config = dict(
    n_layer=8,
    d_model=256,
    n_experts=16,
    experts_per_token=1,
    d_expert=288,
    d_shared_expert=0,
    activation='geglu',
    moe_layers=[0, 1, 2, 3, 4, 5, 6, 7],
    router_score='softmax',
    normalize_top_k=False,
    routed_scale=4.0,
    balance_loss=0.00283,
    balance_bias=False,
    router_z_loss=0.0001,
    init_std_router=0.0158,
    lr_router=0.00042,
    n_head=4,
    n_kv_head=4,
    head_dim=64,
    vocab_size=2214,
    norm='rmsnorm',
    norm_place='peri',
    norm_eps=1e-06,
    positions='rope',
    rope_base=8570.0,
    rope_fraction=1.0,
    qk_norm=False,
    attn_scale=0.125,
    tie_embeddings=True,
    parallel_block=False,
    extras=['capped logits'],
    init='normal',
    init_std_qkv=0.0337,
    init_std_o=0.00843,
    init_std_up=0.0337,
    init_std_down=0.00508,
    optimizer='adamw',
    lr=0.00158,
    beta1=0.95,
    beta2=0.99,
    weight_decay=0.22,
    lr_head=0.00918,
    grad_clip=1.0,
    warmup_steps=370,
    schedule='wsd',
    decay_fraction=0.791,
    decay_shape='linear',
    final_lr_fraction=0.02,
    batch_tokens=[65536, 131072, 196608],
    seq_len=512,
    doc_mask=True,
    train_tokens=381100000,
    steps=3013,
    dataset='wikipedia_en',
)
Below are experts of layer 4 (counted from 0) of a mixture-of-experts language model. Rows are named router (the router's row for the expert) and show model dimensions 128-255. Each number is 128 + 24 x the weight over its row's rms, rounded and kept within 0 to 255.
After each expert's rows: a language model's description of what the expert responds to. This comes from a sample of Wikipedia text that the model never trained on.

# expert 13
router [160 155  86 107 141 106 136 133 164 110 162 148 112 110 138 116 120 151 132 163  95 164 141 115 116 101 133 103 105 155 116 157 153 120 102 148 169 113 100 142 104 136 109 166 145 151 140  88 160 113 109  98 147 149 106 145 149 100 145 114  93 115 120 166 156 156 111 137 122 131 148 138 152  96 139 139 133 152 107 103 157 151 104 160 132 156 131 102  98 155 127 121 152 101 109 160 144 166 116  93 147 113 119 119 111 144 135 116 150 146 121  96 120 160  95 125 154 111 151 107 168  94 100  96 150 156 133  92]
The word of plus word pieces at, ate, al, ated inside words such as Ducati, Paralympic and remained, plus City, early, August.

# expert 9
router [161 156  89 107 146 102 137 131 162 109 158 150 111 108 137 115 119 152 134 159  95 163 142 113 118 102 132 103 106 156 113 155 153 117 101 147 168 111 102 146 101 140 110 165 146 151 143  88 160 117 105  97 148 148 108 147 152 102 147 112  95 113 117 164 155 156 108 142 122 137 148 139 152  96 139 140 131 153 109 104 156 154 104 157 130 159 132 101  96 156 125 117 150 102 108 158 145 165 112  92 147 115 120 114 106 147 137 114 153 145 119  97 117 160  97 127 155 109 148 106 166  96 101  97 150 154 133  94]
Possessive pronouns his, her, their, its, and opening parentheses before measurements, as in (3,921 ft), plus first pieces of capitalised names.

# expert 6
router [157 156  88 112 141 105 134 125 165 109 158 146 113 106 138 119 119 152 129 160  96 163 139 117 118 104 130 103 102 154 116 157 153 124  98 144 170 114 100 140 106 138 111 168 142 148 141  86 158 116 108  96 150 148 108 147 146  97 143 110  91 118 117 164 154 155 107 137 121 134 149 133 148  97 134 138 134 150 113 106 156 147 104 161 130 155 129 103  98 153 126 121 151 101 107 153 146 168 114  95 147 114 119 120 114 140 136 113 142 143 119 101 124 164  98 123 154 112 146 109 169  91 100  93 151 155 132  90]
Middle syllables of words followed by suffixes such as -ution, -ed, e.g. e-vol-ution, al-c-ohol, s-av-ings, plus digits inside numbers and times.

# expert 1
router [161 154  86 106 141 104 133 130 164 108 160 150 112 110 137 116 119 153 132 161  97 162 141 114 118 102 134 103 105 153 114 158 151 118  99 142 169 112 101 144 102 137 110 166 147 151 140  89 161 118 108  99 149 146 107 144 149 101 144 114  92 114 117 168 157 152 111 139 120 135 149 138 150  95 137 139 131 155 109 104 157 153 104 160 130 155 131 101  96 155 123 118 150 101 108 156 145 167 115  93 147 115 117 119 109 146 137 112 147 144 117 100 120 160  96 127 155 110 148 106 166  92 101  96 147 156 134  92]
Inner or final pieces of names and words after a stem, such as ost in Pentecostal and Acosta, ff in Jefferis, urg in Salzburg.

# expert 2
router [162 155  89 107 145 102 136 128 166 109 159 149 112 109 139 115 118 152 134 161  97 163 143 114 120 101 134 101 108 155 115 158 152 119 100 148 166 109 101 145 102 137 109 164 145 152 142  88 160 117 104  95 148 149 108 147 151 101 146 112  94 110 118 166 154 154 107 142 119 137 148 136 151  95 139 137 134 152 107 101 154 154 104 159 128 156 132 102  97 156 126 117 152 103 107 159 146 163 114  93 148 115 116 118 107 146 140 110 150 145 117 100 120 161  97 127 153 108 147 108 166  94 102  96 150 156 133  94]
Opening pieces of words, often capitals or Latinate stems after pipes, quotes or hyphens, such as inv(estigation), Am(ozoc), Mar, M(ixed).

# expert 0
router [162 156  86 108 148 103 135 127 163 111 159 151 117 111 139 115 121 155 132 161  97 161 144 114 125  99 129 100 106 153 115 158 154 125 100 149 169 113 102 143 100 139 112 166 145 150 141  86 160 121 106  98 151 147 107 146 151 100 147 114  92 114 119 168 156 154 111 139 121 137 146 139 150  95 137 139 131 153 108 102 156 153 103 158 132 157 130 100  95 154 126 116 153 102 108 160 145 164 113  93 146 118 122 117 109 143 136 110 149 148 116 101 120 160  96 126 153 110 149 107 166  93 101  96 150 154 132  93]
Hyphens and en dashes in compounds and ranges, plus short word-start pieces and prefixes like st, sub, inter, dis (long'-'term, 'sc'enes).

# expert 4
router [160 157  88 106 144 101 139 133 163 109 159 151 113 109 140 116 119 152 134 160  97 163 144 113 120 100 131 102 106 154 114 156 155 119 100 147 167 109  99 146 101 138 108 164 146 151 145  88 160 118 105  98 149 147 106 148 149  99 146 110  95 112 118 167 156 156 109 140 119 140 148 138 150  96 140 139 134 152 106 102 155 153 103 160 132 156 133 102  98 155 125 117 154 101 108 159 146 163 113  92 147 115 116 118 107 146 138 113 150 146 119  98 117 160  96 126 154 108 150 108 164  97 100  98 149 156 133  95]
Second pieces inside words after one letter, like W-il-son, s-il-ver, t-ax-onomic, plus table pipes, abbreviation periods and prepositions like at, with.

# expert 8
router [159 156  88 108 145 105 138 133 163 110 158 148 113 111 137 115 119 153 134 161  97 160 144 115 121 103 135 103 105 154 113 156 154 117 100 146 166 112 102 145 100 135 108 167 144 153 141  88 163 117 107  96 150 146 106 146 149 100 147 111  93 116 119 168 156 152 107 143 117 134 147 139 150  96 139 139 137 152 108 102 156 152 102 159 132 156 133 101  96 154 125 121 153 102 107 159 144 164 114  92 147 115 117 116 107 146 137 111 150 145 117  98 116 161  97 127 154 108 148 105 165  94 103  97 149 156 131  94]
The letter g inside words and names (Târ-g-oviște, Unabrid-g-ed, Sér-g-io), other foreign-name fragments, and common nouns like time, years, design.

# expert 15
router [160 156  87 107 145 103 135 132 164 109 159 149 110 109 138 115 117 153 133 159  97 164 143 114 122 100 132 102 107 154 113 155 153 119 101 148 165 109 101 146 100 137 106 164 145 150 142  88 159 119 105  97 150 147 107 148 151 101 145 112  94 112 119 164 156 154 110 141 121 139 148 136 152  96 139 140 136 153 107 101 154 153 102 161 132 157 134 105  97 156 126 119 152 102 108 161 145 164 114  94 147 113 117 114 107 146 140 112 151 145 117  98 117 160  96 126 154 109 147 106 165  97 101  97 149 156 134  95]
Line breaks ending list and table lines, and endings ing, ings, as in things and Nothing, plus nouns building, house, work.